Below are experts of layer 4 (counted from 0) of a mixture-of-experts language model. Rows are named router (the router's row for the expert), gate (a neuron's input weights, with its number), up (a neuron's input weights, with its number), down (a neuron's output weights, with its number) and show model dimensions 0-95. Each number is 128 + 32 x the weight over its row's rms, rounded and kept within 0 to 255. Numbers have three digits each.
After each expert's rows: a language model's description of what the expert responds to. This comes from a sample of Wikipedia text that the model never trained on.

# expert 53
router:159121157072158137136117112141140128124129115171096059113169174149130148123118115129054109116106150138062105195170098144132108155088116104118143117175065126132161134092137096142189161157112090084066152142107133188087136051128153099180089075190070151146114125105120132096095126137143142135
gate5:112117160127152071068156122120103182133157171145115179140152095095090141145134098131134132128136146141140113103157146109107165125152150127116101131136138119114113095148177178009100113159146185163126118151109220112136127108144176147081154118133152141098155121164020143147101074103156153155
up5:104177131137146118139118136140124110119094137091060131122150157088136104117127126210152088119096140118173175054168089088166145123162079128074106140118130125136149135126071110077069120101120107128125105150126070121133145097101143059131178137083127199161128092085154085120131166186098076087
down5:087126144156073155065127120180122124078171097142126170125158147136123161163098126160110146095117162113106096142169136139111163101114173130091159140156145138091170127122092124089193022065063165092147082136082132104177120145106148175124137179125145161103099081102102081155127122154125097112
It responds to: Em dashes, minus and plus signs filling table cells, and header words like Ref., ±%, Swing, Won, Notes.

# expert 19
router:168052195123176175123152150138121081088108097149107123123157140143119134126115094146097098105135144160115102156120100143135181144115104123121095122170152133114129117105096159127138132177134101068147137134095174208094155070082172108212099098168149131134106122113046155118124158159138044138
gate4:155153122154145178130142127122108097119118097138149140165053106141082114147099143135142147089123114168089068177109123148145135207122054146138081157106127128097074081131160115064170127140134115150196096118125123118128123123136098082187097118117190155126159034149137177147139117121098077162
up4:111166109137146161109095128136138116114124093157084144148142089066091046117094100157145171108116099194128101167107126161132159194154072110111140131137127087089090064118111105094158132121142105135120118132157142153165088193085136110162146159145117138136118027170107181064167151125121131169
down4:089069137114104077102128095194175178149147142117178144129152120175133169110142166178132129146156104144108129057119127049144141155145150162083136165180106131123122144155126163183113107110220120079179106124132108129122148048125112162098118101104135142139142120167089134148140144149109144205
It responds to: Single spaced capital letters beginning a split word, name or abbreviation, such as the C of a chemical formula, B. species names, DQ.

# expert 34
router:143046146072137172157153172158133116128114096153109118104147149161173177134127183180094176161122167136085099151149076103088136126108130104132131131116140141132135137136072119153141129150130090090126124103085146191154125061147225133176070097153088159128130166091104112095086135170133089156
gate16:238119155101144126166131148112103122137119084087157170129143133189139162143119174121110213112115103122133146103118057163135171133143127083131094089113195173093111090153157153143116148140093093136091101163100152068165074137127112121140099129120138145111101090118194087142109139054131111127
up16:102167137117085154099128089085112158117140104112120097164157129166168078131165148142116075137166131086133166119072135084077118114110152110133115174048117099156084141183141134121135143119133110167096171159145132065131132135179158126152195165212149147081086144077096103125181118102129105076
down16:134111093119127091118100131156098132135181169136125121141124114112129179068121131103075151135110123139116120171134135156106180082123070136104186110173083144117147132127091141154140155134100130067176066059080143178086140133188137078146056103045112108143153157130124085113145147132147140205
It responds to: Opening capitalized syllables of foreign names and places after a comma, pipe or of, such as Kil, Sher, Ka, Mar.

# expert 6
router:160087137126131138144088116084138132132084078127094113086141089105055146115110121195133114123146155178113071181157109125086144186087124169105130137146161160179084119078130171172155168171094116135127173153085144164129157143082189102146141154107173163083127111186116141153080137172105139165
gate0:097157135133163133112075103075102145116095060145153113110156145184124114130147081160095087131121123201136136134133160099146118144123127163104177187093140055122123115116123100178113107183112167141035135138164136125185173134097123122148148066046134128140147106145071083138125113105135081143
up0:136111110101156097123140129077164070120133201113058131113107090126119130158105155151146174138110118078142162117174132169135115135113130106160170096123078181103117095184168156085139168037086070148152086126086100131129096170095162153119079135117138116166125141184093146112117201125154143117
down0:170114143116119133169131174065128149097151120118147101099181080145151084146114148119095101152097182056111175152097111137156073142172099142121118137146148171171131155119110160104142171136074072145183100059095129144066141113138122142132146192133135156109112161110130133194083112123199130075
It responds to: Kinship nouns after his or her (brother, son, daughter, wife, father), plus mid-word pieces like -lan-, -mon-, -nt.

# expert 59
router:148103126172152153132107081097096132129100116117087138122115114147161178165165116151188133139161137173127064166155138171135129165088156157154164121142099132122081146133097126117178244149100128059149151133117200168123171095101144148194116143153124130136141118104120073104111186153067140122
gate1:117143139083150128191153120168110089142186133177078132097152095110084156114128138112100111137124102116107159125131094190106145090087140124081169089181187105098132114137090107119129123174109146128147175133136131208066105093048153165100151182116111123143116152151163103163109165104116174056
up1:078096175079125179140194125147147127151105163138120107094153115087133153136112152073145106113114122140135072075186135161121113066112161159135146052083124109093114092080112177115170156144141096133131113113089117159113147153110146129078063140091158120079078118170156065121148116175120165075
down1:177055133128126141203107130120086091175188169109122180135137217164145115114093070120160137122158146062133144098154109120077139116110146079074119135127113136073134196087130105116093133153144123108118090151115137152136162065114131177146112179160130132086128180138092145145161105134164117157
It responds to: Word pieces such as en, gen, ven, len inside or starting words like encamped, Challenge, inventory, plus the word of.

# expert 26
router:145063159147127135090181153135122126122072142137068104157125146121137133103115132182117171096148116144097118128113158184169199188129132140148133121172075152159118157123103158097140112168102062149134176155130134168135175073104172092163070124180084201114092122122093077124142150127080153132
gate0:162075135164127085088183187168050162138110137098168200137121163171175117068103102111098188120135059155106094091179137146154168113165095159152095147149178149152108134121148104091118128157161116134196159148152119110140094096112151135158131128128138188113117152137088103130152095124080138110
up0:139165147123097168186085099088179117125150123141086072142117091095093107159149162111121071146123198132184166153076102139100083095100148136109182134103080127109151119151131132153139125074134155117070091148077133160118145154173102114071123138133167050142138101126186156123083153118193119130
down0:125116162127178109132125141140114159137133114138159149090094099125142119170139094160129132122152149139102082137146003087142172046068092123149172089126135204126095105135083098138150109139160133124128207129112163112093115158102126071153127118128134064119117142126067084136109066119097134107
It responds to: A lone s or S piece, often the second letter inside or starting a word, e.g. di-s-continued, mi-s-labeled, U.S, S-outer.

# expert 10
router:170114146102130165130127165115164189085121076172073137089136133102203190134124113165119142102106127122099094169092093157150140161080123174122161144187109159107120105142161081126154127114096103131142170158138190227152127096131118100125064074145101115096126105076144086087128138108142116110
gate1:066127127109141088175119107136140118086095128163141141107094095105118147084130106136131137128103139117140129066111136120162178152116151169098170177155101144159126101126130116167103145163081091136193167104176148152114156101047093100110081131219125104050138151117155113135115131086183209146
up1:087156119105148101145140142110106083143066124177145104102063126121107140077134089125133099079101137110152154118093086113109143137100145129115099147104092090136109052235109195157101194165119121137175155117085078142121140080135114135114062121170141103076108184106161132115113107133113166140
down1:100123107108120058139149146135025060150135127131137122094121147161116089112179096062133110140181108149173127132127142154092144137150167139156098147133071104187149072136104095170073134179048110164130160146171120147158108133134133136112106130142107060076098125121103118089112102156168126094
It responds to: Syllable pieces in the middle of foreign personal names, especially Japanese, Indian and Slavic, such as tsu, wa, pha, la.

# expert 23
router:140136148143212169137143200135171168099105070114111146091118168103142161125145086205156142173172192152112135135181127109135189170114137151116150146169127165173104088123135132119137141149154142125095175142161192158110141134046166144127114120153153141153130101086094082138096149078092130127
gate0:134117210118127142108134118096166073084161142077102066158088105142181169162138126140183134100128066146122160104120126134069127123108167094094148150163096164148112184117079131106141107096142108223112145119112173158183102143126135105180175146162153110090166154185166110154126124103137137139
up0:117085049173137154096163150116071088181122103167157161115165081210126137117076125136155083082120110151106133107151144168131124143104164099124106094079063094079120209117127163152146133099112123146090153072102138157116091110107156149102171103090149185151111128098140116114108151128113113182
down0:167133100183113153120133093181111095107112116101120141156071112125127159112083068130150154175119150141079129141157130079117151088154100166126063123095160026104104131173157196099102149114144131134072187105119172138148101114102176173113146191097168149110128111090136099132070116154136137116
It responds to: Last digit of four-digit years in dates and decades, such as 1930s, 2019, 1868, plus the word century.

# expert 50
router:187068171115117146127149131124117138110115083139108075089156171110182134174128119143140108152137121127124062164108114155137090123112164119129138182168073164123127124071168134053171146091082134120152156113153099144114108134106163175165114127119173169107134144176094035141069170096078153135
gate1:167153111197069125140150111152131102110194100139120101126133132132144134082129100100109121138142129112086121055159150096126207136058106140089184123167132150135152175168100155165188169089092140116101126108147116141159173096118115118139164153115103107184081131056113162189163161145160112160
up1:052128155098199137147129122094153128130081131211151109139165111128091143175107130133138142077128108148134159140105084166142088118144123085138085158151083158126118084122114128095064138107105153132173121138143094107080117103111185132145046132091170147087142093188120086046131107160093137118
down1:162130157097145151118123173101132106081139130158143133112104125097110067171164087107118091153082219134133127167184125125102110105137168158104125073090159121147143089139165151130201138140093107154167204180120174146067073068098155122102124117148092151115131173102109142178104116155118087150
It responds to: Forms of be after a subject, mostly was, is, were, are, been, as in the film was, station is served.

# expert 20
router:161119141123163153088153114098139141103083129136077092165143124121088163144131153182110184123165134142072099136101103164145178189115152158107145143218130195167068158064110171100126092183093100147164188142119146149138132096128154080172078150141128146122120130091133064112140138098101135127
gate0:136118121130132121153174113132167162113118119128111155152203073152106181130154107147150207114169140132139140108141143111099152185185118134108094158082048118144173131108195144120110106091210096149130198152120172120093131163074127101139158155139096119100113167145175123158076091178130150125
up0:134111160089152187115171136098201160162096122150089168084166098148104160123105144124102142109114138126135192107100180079116093115134118168128164155125075176131097158138151183073100105105165141153126195107120122089097106115074095108124150169115163102147129149145142093093092090220131080123
down0:059144090136097131111109117103131107113081114147153128163098115108099121149091127126134104124121138208099117106124187112097118167132124081131134127103196134118090129173154165166096041162128204087133131145129122123173119086111132075112116156114130151124135073137115103159059048117065087086
It responds to: Word-final s or -es/-os/-res endings on nouns and names, mostly plurals, e.g. document-s, regim-es, Buen-os, tribe-s.

# expert 12
router:180055169117111170144142149104124134125110118147096089124136149150144144161105116154118172111097146153084087163136166154109134143103101143123129163124148153142123106095100152142127138146177069092146146114063234174144135045114161154141135045156080204133122145124095136100069138157135103141
gate16:126099174079098123117078122142196137093133109112123094173208134146117157111150079122160144089093113099144121131117175107170183095131124048049107204192075112111123120136115096166086138111154100134155166135128094148122128138166143081140127126145159073130151166130100111111128110162105064133
up16:142190185120116149142067153080119122170145151159128160161192082112126162124119073145119097088112150162129109108151087107130175165122125116121105132075093146133135141155126111103096161115172108135164126213127104143142069099091159141014117129163117162161130138142155134140107153182168099178
down16:153115170070096113107125120179143107087098077133141170166190150111111174076150025104118181105088076147132090085179125107102141151116113097144142160181113147137141082086160157069112192119171078132097140141120142150175119128149130133096116123128152098123122108095155094133110085143146168087
It responds to: First piece of a split capitalized word, often a heading, table cell or title (Ta-xonomy, Ha-bitat, Po-le vault).

# expert 48
router:136124174114153164151124115104155120089084129169105089072134159169159197128156141162103108141144171112054104195142112152187129146084121077155135140137120179133131122113104144096195156109085078140097158126107153149092172091080178125182069100149086151130100127111092072146117121149158165149
gate2:083153131089162135060104139120175080134091140094095116089114106115088146158156096142132104146135150125119173153081155171184125165151097116090082149109088170122111149121210158135154071144094080142116142128101109153118141038125140100129123106084103138102084141078103083110154184070139169098
up2:146157125174124142183157104103080161117166131168132156172117170195173113128171130104149144144062140172095136101125078096120141086087124177164140171183105145105166127115059136211095128080114158130111096115100131183167148175132145096105121142137176135135174131128175144116132104163071092136
down2:124074131205175100169130132148163080124158103152083094144110166197105123159109146175133158178189113116120094123102166136129123130149106168135176141144129192079139159095201128087162080150097110139103112135132156160136096179148122150132146058138143128186140162147131088124183085083119150133
It responds to: Prepositions right after event verbs (debuted at, finished in, released on) and the verbs themselves, like won, received, attended.

# expert 22
router:198128203078149106147180148103150186027154115122117090068133124136101185170101144120143147095173179148114087193138105106124110135102163097082181153159123170116123121112156153090167182172121160100097146126150161147132153109124139106130076152127133141135130081125139135072109151095140111117
gate4:109129096116101139094085133089078083047104086094113150108114198112099144167162108151093115109134120168145180140175157095109146100162106114089159169134156146118129139061103155155108152110151179117159190158117110157119133060091129135090140223062138125107167151094139124101126120129157167120
up4:171163146141151117119078113104058176109120131106082129147095104132151185110140140148156105139167128089136093166121142161137098090146121100186112144191153080109118127221123152096087070147182095202115166122153150125122141115152172079158108123118122086201149104128173157130111139171130080142
down4:132172168196134118145147097118138126178121145142118142142097105090158178110126167133127102144111095095115077123128078093091094116070084163169135169131141068139163092069088081174145107121078115110140126078141158104171141102147118141192178155122152175057111070132109115114132083094181108158
It responds to: Final pieces of surnames and place names, such as ville, ford, bury, berg, dorf, heim, ton, son, Creek.

# expert 5
router:158141180135163181077219138090113135035122058120093080130120130114143185166113079123136123112137157186132101156159121143155180146043122147117158155157107146116138122090120136126130195165119116113108165158104149177151090094085136133166100137155129135137149089141066111114106122105152134141
gate5:103118099121118097114117147110121110195108126139087111147069110188144115161114084144080144141117103131143114118192114134128089160112110186161137141147117125170166178079121130085097174166175128142140149124089096155188166133135120060104203156157101110087113078083110183128133193060103121148
up5:136136149153097145138133158215190101156127078119108122138160139146105093151167078112069161089116194052127148176157144160133114139107113123138136153202131135186141123139120188141082111145071071126137141122156067087109115123130125127184134111119113120083138080181117109118099197153132132103
down5:102129082151142150196087214136170127132187112082140115121100154147135162123145127166136112125087119144124119112144098054101105112202101129117142159163113176141105131147094073072130052161117136153107102162160130156135135167064167164158173166087147119117136069086108176177131132135142125116
It responds to: First digit of numbers in sports results, scores, times and table cells, such as 5–2, 4:04, 60 points.

# expert 0
router:140106194071189122129104112131113168087122089152125100056130113173109121177133106156042123113131157202128122159097118098216181137144142169131118129148107192104101125099153174069145150154131082078126177154127113145091124134130123100150122092152126154070100114136127143129106113106097103170
gate4:143050111194180146093130107162126128146121123135152161150173101158136114123146095091089137123116080081125072183127117098180090135143181175160152079181111118159126144177133206147154087142143167147100134111113100136150123105131116163092105161125104150162038134093113131105130082141081167085
up4:104140102200156114087094137152143142093082084172134159071149099130117122149142104127135134141154139142133066143083120145180161163172156121120084149152120101130129221127162141158199155153155171096149122123146122164121143169143203196166170112170144156096098168107098164097129108097121076108
down4:127113080145155115126086164125083129126085102094114129089058103143200103128170130146160140120148125097067035131083145170173120157112128134151128154144140112179081151127146092173094143186096090171155141116173104151144108173097160199098139109168116141079106158113106151080095135159108164122
It responds to: Apostrophes in possessives and contractions (film's, didn't), plus suffixes such as -ic, -ical, -ist, -istic; also some periods, commas and dashes.

# expert 35
router:132106181130159164084107098163183127134094140122099091088131088111104129175103126177091103096142127165115080183103100146155154187058210116119164190153143164119125169110177125114151084151156086087093177121115127169083070110116151097147083107128153122123107119085093150111125147139127106183
gate0:120179084093146122137067198156134163110075108114209137097150137111129144126094099112153141073098103172062169115120147161112158141129130161112070119097089164140152172135151092114095169156078124151153162122118106212111107153166167123095159135115099116034140129106084103147120123163134134134
up0:107065122087181196141107154108216113125087129116108123173078111134114079132140165179128105148101093193111120151092121186094087069151158090176165147123137147076116153150083138103139110103156100107146166116130099110062121104107113103077143107187136115107138119178152117160092169120125098140
down0:152151166122079143175092171101121112099140151129116105145069121125196149150154160109152150145101111092044114121077036178125183099160119101102081119106197133152135141075115156087114110103137142074107121104108092128092132120124151141114133113114142151142121056115153100141112202143176164157
It responds to: Forms of have, such as had, has, having, plus final word pieces like d in Ford, Tancred, and st, ent.

# expert 47
router:136091211090160167085114144137125135096125130133103084112162164169107168113123120156096100125132153127099127188132101159128111129077109109116153138194075151125144115113145110076152164175065085072063150146130151153090129086145165081174057103172090196125129079127128157112118119157140147147
gate5:183123113122079137151074121144140151142074077136105074128124127127142099078130100188099140101093070100116039096083163088117152092154092084129126120130108173154163045107099124191131161121118175149131166094094154095093156157144104110144092127093117104083114076090100108135105112140117108089
up5:101051125161122168147101141181120122127078075089068133136110119110125173119132121151123094189116139145068116147144105128124115109137136116142113139110113163107208170148102094107119163154119099098142005139161131100135106080105145068177168153078102135145108185112133152122129078090147123108
down5:129150100111153080112104126155134073110085137131126166122135118175134131072148122068090105097124109092069125085111188118102101126162147123114133051078124182167140161132094156113097145066153198167094047104112170148092134180122149136113157111109091083117146133080132138119161118126112081071
It responds to: Country codes and short labels in sports tables, such as USA, SWE, TKO, FW, plus plural nouns opening sentences like Researchers.

# expert 8
router:143070148119166145098104146147175157102145141135102109110109117091140184138136138178118081088141149134100059200140090155176121236044134108142172125143088172090075137164108130112207116128148132102127166112141117157124120118111152090167125123102147152088075126104094094110106140097126130147
gate1:157082174215155120120158145134171142136160206142112144086099170108178133157113171116097133124145123121150097137138073111133160124130142137142133091102067126124100055142132126112165129116158099129136143130130051103131028102138121076089112161139095159131098049118133111182128157091115097155
up1:160128151098073098129104104157160135104162093080151120148157195155131139171202131161110114155104132083176117102133139091156118078096063137084150160118180147148119207126129148144133119125148090101109126102119130132141168175117136215174160147120129106153186126162128128095181051136102100104
down1:092139135163121155184090105170165144117130149193068140121133090165132185180035103132151123166073104082099102104092081062099108116147121147127154127126106135122130150139082125086171074092110118153144127108138136154131118113087131125133137162194175180145120079149069121122116110121125191087
It responds to: Auxiliary have/has/had/been in perfect-tense clauses, plus word-final pieces of split English words like underwe-ar, overdo-se, bou-que-t.

# expert 58
router:181054163137155143129176151123142181072116147110116079139160131134097190189107157166123101141102121125127039212114098099128137143110151137106164146111148146109089093139131103128193138108128065112129157102130144170150096066091141106165128069129105184158165120092112132083098124153137145118
gate0:153142098130129128142160131149123099139138130063110143134189129112117121142072113163086145149147063167102095130134135110138126188112159181087161182126064141177143165099149173104110136030132150133137124112155166135115069142166158136180132074137102113069120187133159130125141169067165158170
up0:162116110181168131098118112069113106060130113117122123098149093164141124160132098082147172109132179146108145196138112125154175142095134092109082107148102150116167131125122129155134103190176063112147174082086105169169164108127079094177102138167083107139162064105149124090151167174092151080
down0:125124132109110145087122171136149095076105136117105132134143164121157114151115165087089140171127181085099143147146120146138129091080124127138118101178160161188149124100145171114127138133034085060138139137115130137182107117073108098105077185157115164123147135109088122067074108168101130024
It responds to: Accented letters like ö, ä, ø and opening pieces of foreign or compound words, such as Bra, Slo, ski, Inter.

# expert 49
router:155128188127145116111158160131156125067071114106090079145138154122100159168104101148103179129145134165066094128117079156105137165095142132163157182212118176179090162088108117095109134153071091150141179165154207138080146123104132139147073164147109159116114064154134104114147115128119131141
gate0:107133114158160192097176128118154110063145117163124171102108117075101138141111117109110153095098149120095097089115128055098151142087112157097157096155192164167082154099137111141126137102150169121140157113146186138108169135157185129085142121109157166100140116217120128166140198100145156050
up0:159096151112093007124094124159100173140088174116127108109147123212166159136163095121133089161146139100146119116135115138093085087138123147117086161101103118156182121112136141143095143048150084107115083133124120095133132117158105154138146098151117094124130181070122128092163138179118084204
down0:178044101126134171137114078147078126145105140126104129166109135078163144104103106124105150132127091189084160173124142109147163139112116127077155088094113150101147147186128092103124115183158101151156225153081121163141092051089115077127091128122116118085096129147120120095155113102073086136
It responds to: Plural endings split off a word, mostly s, ers, ies, plus plural name words like Championships, Olympics, States, Albums.

# expert 61
router:126066164113148122083159167102153108132088071141069136123133166132126136150154083157071129058120214131110100149159117118101176107101152141138121129132108135125148102100128090103139133187102081104141127111081177173139158092091163156198063118146136173145115134109082081077094132186109122145
gate4:188092088093114102125122123134105119106158186164125063070120144176120125150153220111086095105129137127088118123127112121106156105141117143152140116121173117136082160160084169122086125104081097084124139103099139120105105080074147110123073090121177139138163175054089125071158130161152109192
up4:184098072082172157117085100172146120134145108152099131132150158184109133166132139059133087116094056214093118160133136137186139113164090146165124113114146134181158177133062163117134104117120077151106208131108134120124120105118095075116129094151176151156099115112098126111164111176130116160
down4:206156132106143136156100098155104049133128127134120152063121112170154179066140156097139118182097107093056094132148142167099097119085092138106109097120097112140140122104086090133105076149121135076096131069100135160131111085122160066130136123165214089137132112120152135111160105153133073165
It responds to: Unspaced capital letter or short capital pieces beginning a word after a line break, heading marks, quote or parenthesis, such as D in Dexamethasone.

# expert 41
router:137109205140134144146126160147137110055127155153067110116172143165118182105106107128105164137189187134106120170151140153160147131085124101119157117184133184131095104118092111076178172159127131079096143112097145183120167121147170126159060110118145166134172122090140149058096107190138103125
gate4:113171129146084169124172155131133136162164121128128113087082097071132153120151160108157127121138149155174122120180132068114160162186096156119161161105093112108127113057152035114184122160120106115152121120141071091094143119140128133117073146173195112099131113121113139166122140175121065211
up4:100175161103086151126122124182080113121146095088074159082133074080134162142116134146143150101129099101160116125107124084143133087119092119144119175138149102196119108120144083123193086128076074101130115161101108095060095101146108153083057134152103097103157098062093112151131154183142140180
down4:113164154088118149083148167159101098168149104095132144147141113184110167174124103105112070156093105132112146113192117156079166194140136125089126159126131073198151106073140179187178147077143133088116035140147128085128179157114109113150142080111134118111085109109096116099141113167133102124
It responds to: Nationality adjectives and capitalized name starts, such as French actress, English painter, American, plus first names like George.

# expert 4
router:164078187090177124125171150140134184095129091150111055090113147133133172189092145146133150135108146154100111158171147139115115136086141088082164160181129154137122136145111126153161150152160066070132142108068198147127147088140146117124057138159087160180085145176116138132111171128173102152
gate0:142182121086211135175123136117163137150156061140085108119121144126132132136089109120101146138066085120093135138123137103162110127091144099131142211128131148090107180117117088120102164163158131113093122139167165069120107089144129104169077115182148144153087026153101140134140146188173155101
up0:180109168098095118125131166141091162112184141128083065120110138075142084148071107096095156112089146099159107129194170141125126136148138109135096165133135187130147104095089122101092083140161097089137189142065199180135088151098087141123079131133140113193088134150154100164124105104124078111
down0:114127122154077101095129150169181068101132121124095139124122109073111065149094141149123129116163122109133117129168108133137119110101099157171133152105096134153132071147221180101061141165172176107060096146163008114160158154162110143128146116122171116146146136107138121178110161120121157135
It responds to: Short capitalized English words inside names, titles and teams, often songs or albums, such as Boy, Star, Day, Night.

# expert 24
router:161114172154200144146135165131175132094083086155061135059132145136147157149131086185142136149152189196137107175143121162155182141064184153103170139158124186098117099109145092130115159149131144133102173174127194164098161122116172122151080114167130135108113113114112106138112162143088148149
gate1:136153163084095106136094132080129176136140067131144106164150122098085146181152120134116152102120133135112157099157099163120170197104167182099157148115111128100126167159117137150054108157158088159171129196043117142185165116173094142166126072075148112150126121131109144137054110094152147126
up1:143107164103076158152114097116135146120122155128102202144158129095107161211127108167149176135104128130081147073143158144119113165131127187120103123164110088173105156140109124122042147106160142118138151095073107145175136156209087101159124118177154090097177140151092117157091150080084165150
down1:121117153073175121114106115127121147106113172127086151085148185132138146153139135145119105076121116067078156148201110142092137155096134144121108133095120071184171077125168146110165171169119110141168121098096082125119128116153146078074153142080186135184138188165091189154098097098105178117
It responds to: Last digit of years and numbers in dates and scores (199-0, 201-1, 1-3), plus the piece ong in Among.

# expert 51
router:178135193127182134136172073178117130103081097137129030086110113079099159168117106155125124129140154156156128174093155099180151146103166115123151120194084174106111146121173157105173170103152057138150156128120184151137106106124155120155077086138108108114093120106136069135139125107131119173
gate1:121108209120165115132132119142133149177108143147142113150106071166103186171204116122172096117120175125120108167113082130132155108139125142062158143087084159148191159167110169096173156138117158105112175163181158136107192139051111083114154095142161147090141134172105101130139115124073126129
up1:088177108079132135136114172120117097102195152152100118093133129135144129114100117155116112127092108160145173114156167113125142187156117083183075094146150088144078097077099108158080116117116167109195118117080089089135112124174170164149089135093132143160112139087160146135078169122210144052
down1:142072151187103121082129118128181071142214115138122187115139099115101121114143074120141167141168114121111157125133158117127106145102169199144125084214116136150145090153120106151126102144113150123082117070098153128190135177125133120129056119196105107112170145074112074105128157150139136095
It responds to: and, of, in, commas right after a person, band or place name, e.g. "Chuck Eddy of Rolling Stone", "Kotzen and".

# expert 17
router:161069190139133155083132108086086144095145098150082076093128118146125171133105145144102123122129139150078054165153157124128154162105138166092171148159101146140081110136145112131097123170148126072094196147097117151087122065093157138115119129152122123138073116134002090121097119121123101106
gate5:161103098123215087116093135119137128136140116084137163147149098160176102081147128116144123192114117116088124175192143070131133118121113082203156155153179153128140182155116162141112143132087132127115165153129147147156103126152070126173114071134172063187162116125070105113083169115139158086
up5:149123174113136152141134150136170108169085215113102139132100127129072126149163107148115120146177097137128137104097119136137141176117143110127153146098138026102137112071120123113134121137123123129127169097161079188106159079134130144178084167113187167103093125129092205160158067126084203131
down5:122164163121135113119203175141111159132107137127145136103079116130135165120109079149158104087107121123165155107139124116140195136137143121153106127125121111131146106157112143118111058112186176151128113164165100127098111133158096158158098082145123140132144023102068128110157193131173177015
It responds to: Numbers, pipes and spaces after field labels in infoboxes and stats tables, such as Total: 2.53 km, Pld, Pts, Apps.

# expert 44
router:150072137066176140137141169151138163085115075110098071074126131131129119141100140216121121136123134149117132165123120121122168163110134177107159106148100181113116106097119092140122159086125056086103158172131116219159096105103126114180118081170086150116101119145101088085083173166106133098
gate0:079128198137067124167119113090163095176175145126115128071137084163103177121121084147180149107176145087206167115144104158111155129121117152140104146096135085104115136090175089157178117100134090182101143122127124166131099119119096139174116131165115176131102117118127102154096158153072136218
up0:113163097114100149113110105165141067132088152091091145162139143099174183160087132156146106134097205113052127147134088113160158120130093152119115100140129110061142150123109116095121096202046150116159143134111081116104144123163140115076111097130150156109136161104184177162091060145183102124
down0:138154144161121061136136124111093147113101107075119103152229098123145138146154136165153142088081091129146129155112161121137123198119108090189141095080074170181136136131158156136148102129153102089106159181206123111112105122134080164128136154049133146152110088168154180144160106168112117153
It responds to: Byte pieces of CJK, Thai and other non-Latin scripts, plus mid-word pieces of transliterated foreign names like Mi-tsu-i, Gu-tier-re.

# expert 21
router:135044203148144126103133153152113104080095097107100088111129142134111212157082121187111168130123191121138140180109116163128157148086119094128142145156084176114141101106173098091147140151079101078104156146101152155127098071146183116147094102143108178128073108110138104089104167154124120173
gate1:176147106138127141184148202074131092089079109092102099099110115168146166084128125147136085060127153083116135070162135131058134189112170095103109141097162164129148131100193109139152089135125071128149151134121143075107126038152125149117146058142101119130156134110096103127116135096137093104
up1:187162163120155132166151154086129086091097138114134119112155133144157105130100101187107148097120138088118114134153127170000162138100159098126110160130161151109118148084127150113192101125167104109184134094136092096129129056202061121075128115112122107155089138132148115180142100120121159096
down1:184152158155130156118167142135154191103149148148105175127098185036140160120130133086121090182152129146177152199092192100174134149146110125098136140092110125142138091122164118137125174129147114176067148114145100160184113066126126137177092108103059089159149145132076161130113107150132137116
It responds to: First token of a cell in pipe tables or of a dash-list item: numbers, player positions (DF, MF), @, name starts.

# expert 14
router:141105246158161105114135130096120117099122123108075129079131106153114143131131096180093145088164167135129117186121088112105113178101140125158136164185119148167102133072108132113150116147120142068068173126084116142112132118135184114128102085173070155061136093083115139116058123161109144141
gate0:099122131155095154132115109135117158133169124095189126165142136090095104135115152157087130126149128149031127112126076158116070144154182140141165124195125168148206123137133120119078113146180148107094187143150103135086187115094097184140147095089069160169130115161131055153133129146081133141
up0:099060069156092126122111089119099106138119153100137081115158117122078072123089070152154137062109128097075138098108180122122112107150170130104138185126159113155124110082132135112180070098094134143114125131139152150135132077164231145171192148103134129193108122136098127179153119106090137123
down0:091097140131061110108148122116144085141085120114132160104151156164175158091140117172099138155142106122125045108209118164133139120129139170113144190064075188100127152164148157182140151094167128083117102060135113144111086146155116164142130144110150072150142145096078124147159124176087092086
It responds to: Nouns and adjectives about government, parties, elections and positions, e.g. government, Democratic, deputy, Justice, politician, President.

# expert 31
router:148126125115151133119136118141096132114093114141044116141185134120147128182064083206119155120157137149121120160134112096143157165097161090112105157135118179157111146121119145115143178175121128116065145138086192185159124106129208103170086087142105160147097060137102163073072147156146097143
gate0:093085099151140187107100119151146133131177074097143122134169154091112112135106090226125121131175082115184122153125181113102130157135110081127153095093149124160094127153105136111079164116083114119104176100153133164152131085159157054151156139182123219073130143117161080105132153113127138101
up0:078125166135099159021095176140144135126158075190099153119188151079111132131132110170109072099135158111142167146122201091149141140096127118149142138123128136156136104155141115074118137092121111080138076086158092152220144158126160130148153184131098143148082133099104110180129132147108087133
down0:117116184147134097115188015119179198065156106082177094101099173136160127155133159141131103104144105122120119121074098103115151094157108159129161112135057133129092141138099069142131129164114157150145148101125163149145145149115090154104180160091116167174164114130178101182144087139132122128
It responds to: Words after the, of or in that begin place and proper names, such as New in New York, Saint, Northern, southern, local.

# expert 32
router:150136164087151107136158100150126184109075097146100092116117161132130160147129117183147128115136126195108130190127089169152169141127115183108202137147121156110130152076151167093176183154108111077155190148081159157074108084122167105116102125196120141115093064116083118111089171108117115145
gate4:095135161083154099153097131095174095093178133143120141208190130119126140089131131132136061084149141176108129160164150127170119121120136097135123094130200110156127060144136134168157195106142136184088167105093115171150172125147107140081142116169138123069114142129178156152157107112191117070
up4:125135083145117167133097144128128176145059123147126085114156105075058117125182153131171160165108149118098152107152156036140151131145104119121232174155113157107105023116110099075110122132106118117149159094157083107106116112104110134178139119118128125112101131096079097115137142139178100109
down4:122194098120129125090127115158144096136127097165140143098093069134102106136143179111109114167172128147103120166124156088134031097181134140128109093122134222176120097119144093166086129148144136114109120125184182126153120120192146082096131164099158123091123120119070141128114118102143223092
It responds to: Periods ending sentences, list items or references, plus ). ." ! ?, mostly before a line break or capitalized word.

# expert 38
router:210073135139184139093170149150083124090090130154106107151114152133145168127164128130083190150118192142099110148141124097113135171089108141126133128131075191104144103147126124101139122141147092149142143103096169182120137094121136127137115080197069149127137140065076119051066176131116150169
gate0:211147152138135093115191162142110144092163174145126147139135177165126147117150170118123117112168106174112125142171135099079155075116142148123111162122178086075130109185054189139180101164158134053143101117130135122109157139037116133112104175108133141123125160092085166144089119142151103116
up0:098127118104117171109184181127138144129141144165141127075127190129168176074142129171150102179126081143072152125198101106082130120100161148125126143121156109105168140173095083131155096147115143094058075129103094105177141157114155083174121169115149166114140191099080148117102095143187090121
down0:110125113120101132122111181172130141169133135062138126081123174152069140103137131116100138231128152135101172125115079117100118054148136118104048083191113136144138160122149111107121124163161085110153057068095099156138081188140162112132102124116134148142165102109111072089119129144155087115
It responds to: Word-initial prefix or name particles starting a word, especially de, De, Re, La, Le, Di, as in de-colonization, de Mella, Re-bel.